Experts of a small language model: 6 picks a token, a softmax router.
Below are experts of layer 5 (counted from 0) of a mixture-of-experts language model. Rows are named router (the router's row for the expert), gate (a neuron's input weights, with its number), up (a neuron's input weights, with its number) and show model dimensions 128-191. Each number is 128 + 24 x the weight over its row's rms, rounded and kept within 0 to 255. Numbers have three digits each.
After each expert's rows: a language model's description of what the expert responds to. This comes from a sample of Wikipedia text that the model never trained on.

# expert 59
router:079148136106098133155106171155146132131111142113114160109121135133156106103142104134142127149136143182130118133142157136115153179095165140150123107121140134071107163098111118103140082136080117
gate0:185142161154128105126149101126139096105081086143092176098098149122109116135126111163128074114121149157110108127135129133143118129123148134110132112144135111125115116116132110141140083133122135
up0:164182135134141129165153098105153123124076140150135178160112136127122149132100135160143091090126148140136119151123096146146056169124165171113142129114158102126140167102132135115109130128139146
gate1:151103115125108164124113119175126124186201115126154129164124132107163112153120151139123151137064150150169157125128130127099113110150171083133181154159142150130149124149138107107142157118120115
up1:148156136101132124120145157167123109119155097124083150113112133107110164112099126145122099123121111116090086088148128139129150131127161140113104141138093126099164103100094145144100164141129138
gate2:100177131125135125119094134155118102124112127173137140135093174143135122130109115128122140129073167122148142146121089145164103151138132145159092097139157111127080175138136071132159152110158123
up2:125151153137148114068111096117114104137095119143123121113111152110136151167108129124153135146107148111123138117157088126155161148134121129160112064082142156121108163148112147137127108166162062
Description: Codes and model numbers. Letters, digits and symbols inside alphanumeric codes, formulas and designations, such as M48A5, 2003 QV, GF(q), N-terminus.

# expert 51
router:163121148158168118182136112149131137123163148118114060111089122087155099108082112122110155139198100096090170101104137095114142101117104138112182124129143147145160148109134157123125148107132142
gate0:136138135121144135101142158116102172143119149109087127135135148196121081081102115117161073130115127083136119128107110143117138143123100125142142080135110118116112099158137077082140153137128070
up0:102199110105127148158116134132111162104142102102143125113161146109148111097147186163118123122144153152160129161130127115188133113120083164119127141092158146168088139144171164099119152150169177
gate1:157116121118150094105091135126100124136131164158158121117141166133152097128164104130145170122097078134158133140139152114116113150108156107101102128097132168145148136133153153159120134140181134
up1:129134105119088105156109084119159113139123092108151130149111098116099149168135165138086112161156166124138108089110094134145095133154098139117137132118059136096108131135129140114153096146102139
gate2:127084069134170109111165129170129152117138144118152121119095112122116145145122122107118130151143123162158109131113132168114127147143144103125121118123154142110101093107162154148103145082130114
up2:137074111143137143120156128157101199144176116117130124095092131141159148133133114127155130149165152137137147109137124151144145153158117104135118082114147138099129134101165124126127127149147156
Description: Abstract noun suffixes. Derivational suffixes and heads of institutional or policy names, e.g. -ative in Consultative, -ation, -ment, Force, Safety, Program.

# expert 21
router:149140141081120161157142106123115121104119101118106126119131099100103155104140097125091123124131175173125152144161166177095123125146151149133155112131136134099143098148173137093112153119154091
gate0:152181106152112129142186110144148140149115084077101130122159163141141121116157143129122127122114132121129140111164168154144131038170097125122125144101124144148126129175116127163134156139144149
up0:121138123109106113147151127114110142148144117073110090132113108161153143056118108101136117110128125135115158107152131136150092116164076151124161124115128165101123130118150085123107177119162124
gate1:111146142157175148123129129094117128073139163118153091107112115159136135149146154105115151081148132109141117118117172147145119076105087144138119108142127095153109159162150133159118126128125116
up1:176138152150137133116171131135101124136124179121152164152085130146101087111135087114109149173110121149104176183119095120084154126156073119128133118156159125149117140140071110096170145080133126
gate2:132141166095151138130091143138139114151137097129137103083117120139101106119155115150104075131146141137129138138126118121142137106112053145147095127107113111146080074115153138151129111093163114
up2:107124135136128134137094110145083137127148115149118111135096104121151154152124119136113085098165142138145142138162126151156107134134133121130106133107145191126097155181181150112124091091154157
Description: Table pipes in music. Pipe separators in album track listings and review score tables after song titles or publication names, e.g. Rock Sound |, "Marie Marie" |.

# expert 55
router:120136127134122139111169104145080083162144139157129113120135105109133160150114092192143159111147140130094130158118142135098121124131147113114123123165179142110142144140114097124151116136131130
gate0:110127147107101131144099128169113150141123131122109112094087153162113144090092101153107184149078120138122094174125151131153124115115110130099117125119109118132146134148132193149094121117141119
up0:107121144145125135104159118127108140145152098088144132112164091126147145159105177116153119124168134125128140100140093124159093104171125118126150164136150192120111071117118120117153125144111128
gate1:148127120129135120122129129091091118099149132102125123122151138138156134085105155150125113144136150147138141119095140116111150104121121088131123118129121154130077129114169129117094094166120088
up1:137109103139142157165145127110135134144085122110145148072096120106102111210172114135139108083121134147120130083123135121142133158125143106123176159113141120131128094154127145099149078107125129
gate2:130104134149160159113092099095129130122120116126111125157138099078080149146103167133150165165131144111128094200127128143104108107183143112123151126130076135118119165099153125103147086103142156
up2:100122166127102158148108133080123126114130109144118128148151150095128128128102116115163147169125167175114100123130102117134081119165117110076168099169117184144134150128156154120160141156129187
Description: Locations and distances. Street, Road, County and College before a comma in addresses, plus km, mi, sq, near and located in geographic descriptions.

# expert 63
router:142123112100068148081116127073111136108092100137133101107101102118149099131154154120113103099118114132096082137119145131113096160143157182131144142155100112135127114100127142123095127111135109
gate0:113121133146098106136118167120115100091179154154139113112115157111167144106154124136169126141142135153099130108129146130136117138120107125118080104112116139177185176142124112111116125086106111
up0:123148168136142109098147174162148111067206133072131106104109129145100138143110085096142105113112126134144111113117121131144117162135141103088072153141136137150136176156090127179155144126109123
gate1:150122120151127131147198133173098094109157129121088100130109101115172131143128089100134149154140118112159116133151177128143111123113138131092164158144150109110122127122147136128100078101124159
up1:120143136135139144130147118129141123091155171125127115161126113133159115124120120177117159139100113139157104128132116123147151139108110100169163154102145051124135105149138162144157105136119135
gate2:131118110125171135118092120110143154165130133103086139145156092104095163133122139131068121158151091128119156143119141123136135095112113130099098136142107111138146069129111173125137125113122145
up2:120148101121122109095079169115131159137127122099129137184114127084189106122136124107105091106163075132151123126102125107133114124118107117144095095125124106163167071103161103156127156123098158
Description: Mid-word fragments. Middle word pieces in rarer or technical words, e.g. it in monitored and Epitaphs, ul in hydraulophone, per in Hyper, omp.

# expert 17
router:109091133111114133127150146164147116091117105134144103116163107145137115108163138127115088162135101140149107099174117126078070109115127151091106118135108130155152123105123123176068143111144149
gate0:146158134130111154104096141130116136140162170144095121145082110157107174132110126133115103113124114121139129116116093076127159099155095085158148137153125120111124128162148143119129119134115111
up0:172096175107049101133096165122136107116099172122114082117142138129127098135142141137053140160093138143142143116142128143139146157104124108077145137145116112115141135158115123129098117122140168
gate1:119115090134138114147115119147138118131137132103102152118109140128129138105148150130151128101117096133149120124142092117153142140133153085154175133095135123152160120095095153087117153166147113
up1:159130110136125137142172136105129126152110137106153101138093127152097132092121110110097121142122152120132141117124150134123089094149143186096099118165112107111109098149119082163115115121139083
gate2:103168108146102141139120137102124097083107097169080115141123115106148126145138163131097157100101140139104123133151157137149137061149091120130086114116114159135113130119106180099090109146137152
up2:139152125152171122135099154151126101139088159106137106100120122127105178180114153124075121125138143147143114050123130157136098115154112147137091137124129117169138104115126155130113078129129175
Description: Mid-word pieces, civic adjectives. Inner word fragments like u, um, an, ilo, plus adjectives and nouns such as military, cultural, foreign, county, Angeles.

# expert 8
router:151092078110140136113145130096129093104194139110109139142104127151112140186114136121126144145113101142164169140128128147104112155158130134120120129120152109143153085144151101126143067123126126
gate0:114168078125108147161158137120142124122126081156158154129076100115106070132123151163142147066156153123098123136124160131131130134107141121084142133150169123116127136135124119104139122144167124
up0:098126119151138133098164138152093097104109086150127136116098126121126092128160131155126103111181121127138073167117110111120109113198081108089077144122164114133116116143119083132139110140096136
gate1:155152134143157109167155176126135078118097146127151113114124088113079151092150147127120119169128136090112136107101085135144155129151166115175146142093117107145094125128165129129094140087127170
up1:128138107160125110148184146109125153129139125094130116134139116115120139110126130078108124143124117093094089114139131133194129121133110136123119104178148135123084111116148114098086105124122147
gate2:136137155186129089131136127097117141117091148144127156159153130086111112072132133171164132157109150079131123108128187128136094078143125151119095146106084144113145151143146174143121151113148103
up2:102149101116170101144111159144132164160097082112107092118098119165107122144144181104137101138125141149096088133118103139122128098134104114146132153111115136129088099125155158122104098162121166
Description: Foreign name particles. Particles and word pieces in non-English names and titles, mostly French, German, Polish or Spanish, such as de, des, von, z, la, al.

# expert 41
router:088168099160162102194141113124138135093161126127150123088123110084159116103117125138147093166117125113089116068157116123165139173152098159111162127118104123102125138098131107154140121144157139
gate0:108141122170112144087126091091095118128144082128148110151140171151078129147096100148081139141148109117142150103123127114099123133153116141131133160148152144138148174163153142118099153183119099
up0:100136162146152173116128126135178115109137099135136131105126123103107126117137127118145162155095173085132131130127146131164159127169124100096126135142130089097108174140150117067095128158088095
gate1:132150149123129129116115177136097114148142150123122140149113138103111115129119147108130168090168079139111126146082162150125114103107128132165144104126145128126171098180099117153139126119115115
up1:125125126173132155151092146151097095123121144092158079161176147108115174126150113117130092091127070113158109117176127143129161122135121181151073138132122116142134125124115117055116166135142144
gate2:163106126116167106148165129125141122144109160154069122127102101093134155155138142141178130116145060105123134125096119136130139122157151089174087137124124178119112138115139138138115115102099123
up2:081133117130107108112120114145176145162121158129163170125148108093130097103094134130115104143131139110118166127104162108112148109132105152152119114127121118163122102105112143115106149123147108
Description: Times, scores, table breaks. Leading zeros of military times (at 07:10), match scores like 3–0, line breaks and pipes in tables, and words like against, gun, fire.

# expert 13
router:090098126108087129150142087115101135118131145106132125155087158110127109100093120124133065152121147126111114105128121110119166189133126099142130116167172162099145141140136110144172120101069071
gate0:151147171129102100106133124139131116125098093104122089131130150143125153154116135091112181126142149137135124130128131118114116102133155098150116140137123117104168138157123098163141150146130129
up0:087132087108164154152122110145081149119132146123109125101129111113107131116137133110144131113134131099124144117106159125126155134129076156163153129092143135120085115099158152086125117136142124
gate1:130077118124105176119154124172152101094119121118144161151150131142184099137122138146119116163112140129137195128153114121168082130171154098125160096099122170159124163157124112106141131186140142
up1:139117107161161098100139134091095162145104092115176079165129117123132130138142111137133131124145152115121122094138133166123132108137176121159117179113113156135156088105073119095125119146131110
gate2:129152127164090152060104125149108122192133095082164124135150131145118129122114085124085128130128130129143181142126127134102130105102128144163101143121129086108158151178125104151128177139116136
up2:113156124138135106116126126175122117136088070144094147145117144081200176126144128114137141143103127161109123123172143087133097116114099112162120094127136147165103145132126113104128156138145130
Description: Descriptive word onsets. Opening pieces of words in technical or natural-history descriptions, such as be in beef and beams, sc, equ, var, plus verbs be, is, are.

# expert 42
router:106128140145141177099136150152087160125106128144105124112084066104131130114117148139135144144082103151119121167135142150158123141099101115145182116132169136114153141150098102116146130165086140
gate0:124138144155098157125124083104129131127162110125114120124137074144152099120158121144168115066118124128111090130131076111171112115148149151099109135119138141196131110145130161129050113185117142
up0:113109087105106080157117135139161118167098100137164141102123146165159148082143152151123131123113137121122142086142112139118135130107140159077114097110127149143135157122120140185176137151111115
gate1:139184121090119081133108091101147203109120125141156119082104101126128116124156091132148128117104172115117126093117142187136136118084182145129115093143100143141130147167093095146094097100148108
up1:109090148133120081098170128152151129202136142153095117091155134191108125138112138147140103120114103138155111109132119081112121105122102123135166094167134130134102121132093140163139115113140104
gate2:125160130094149118125181118096102120099124148089102117165170089136087073130142138161127098134136100152158127130089107071108123116111090124121150134102141090143100092113151116133133112093131140
up2:134159164137152127098151100123113097093175125134143115133118109100134112127149102183162089122163121144130143134094103082110135100113112111102126112127137119112163128115125102127110134122064107
Description: Quote-introducing colons and words. Colons and words leading into quotations or reviews, such as 'wrote:', 'stating:', 'from', 'According', in critical reception passages.

# expert 1
router:163065152109110137144128126143146095153147123134127141078153134117158118118150113133133134126141163188132121125113114114137160134141115145079102138126145144094120103126128104155174142068139124
gate0:108106117127136135144120155123152118135126113137137149140118140144078137178125093134125116130130098129138118190105108136138087118134092104130117103112105121161144110128107152111057156128126163
up0:115109127106118126117117138150116119143089098165118135101143080132102134153095119150131157125114163136159132155137134162118110117130152111159111112092148130131112134160156124074156135135141168
gate1:120116117128147104191119088114158143153135174093125101110181140128151148173074132109094119126165146108113127140090147115109156152134128128116167103140126131164133146143163086081168111102151159
up1:118165104115158117129093091108172137146120134097151082109126088135202166120093127093091126097097153116086092083129116116126165140108193169164139176132121164127160097154134127101117121139128131
gate2:131170150121125126128155160169101123104110102144127081124154116190127125136123105103167132122103107113164094173123159102136152155143147116138132122101165132128137122199121164145103146113144140
up2:125128119140123125152136156120134120089122136072129129110139120134136156136119072145115138116120169128147105147096091110107094138163070123177163112151113098110081116092153115146166100131125113
Description: Name-final letter pieces. Final pieces of surnames and foreign names, often before a comma in lists, such as y in Velik-y, by in Ashby, ie, ia.

# expert 28
router:117157094091129138140130114165116143159175132136160128139117105165130133147140109156128119171139137161121131090117143151097090171130075108187142157114124105115136122136140113112128111138163114
gate0:129170108120139097093120131123154138115118153096148074143099148162148116107077132098161135096127171100146160105074149083153129110112123134158163085101156111142143131163115142143132113098141129
up0:152111081152106062101118146133178159162127149132094131172131140125129191143106105186117121153124122129110159113145139164152112145124124138145069161121152126135132129159129110133154108117147172
gate1:149092116124107140123151134166100141108090151150107136107143139131107123140160138153175111117122100129186121086124134145161159083132148137118167133097112136111154164115139184129144102156118112
up1:108141141144107109139116147104117120139146120122131103181068105137128174115093129092079141125101103108085123155118151121126145189126118121115103144145127114089098110144170093136118138145109121
gate2:116119114124135113134127107125112060162116151130166115124164124166156148107108127105095140166122098157103124139189096153139128141151142108119152156118139107068154093116160122157114085150064112
up2:097104126154154112166171140142137111170134140096162107143149096159151132115121115113147103088082112153128143116171123128121140145175136161176140110123133111097129090107130135131120112140114139
Description: Personal first names. Common given names starting a full name in cast lists, rosters and prose, such as John, George, Michael, Mikhail.

# expert 31
router:145074068129076123095130105137120093167105147106139174130095128103121149155171138125127164119085093161150102163139154132101147201127139106128114142114097123119120157120131129115160111147090109
gate0:109144111112117133115136152146112142100122100153116164111169122144167159122154098138134135125130178121108133112164114149163122120092133088133160152132114116140153183131123168106134173128128195
up0:162134100103136096102151136130128124148108106148157118128129156115159090158136100145107134154121103131148148103105102109136130100127093160140153144127149153142153088153121100086134147097144121
gate1:137164155092103129119132153157158100119147159191098107152149179089101122179156112140119126149117133134133121143105120115136095102106104059127115092133132105142146178162146138139133158136121101
up1:103091098119123122058137127090069135124116094110128073106098128175173124095111124126118141111128102124096173113124148120109099146120114115128115171128133149112108124105070146111122164140140159
gate2:101144151152118126153095084117141156150165112115133113130146157147085119162110143152126153110116155149082190116103120088105106132078102113111119150169140130152158120158105138134151187099098107
up2:165153139104138136096140107138130113147150167135127109141167142145128145115132117140099145142125104107118162146089116124136113133151135110135148122114143126158126131133119115117081127090125159
Description: Parenthetical dates and numbers. Opening parentheses and year pieces in life dates, such as (19 and –18 in Joseph Parkes (1796–1865), plus vote counts in election tables.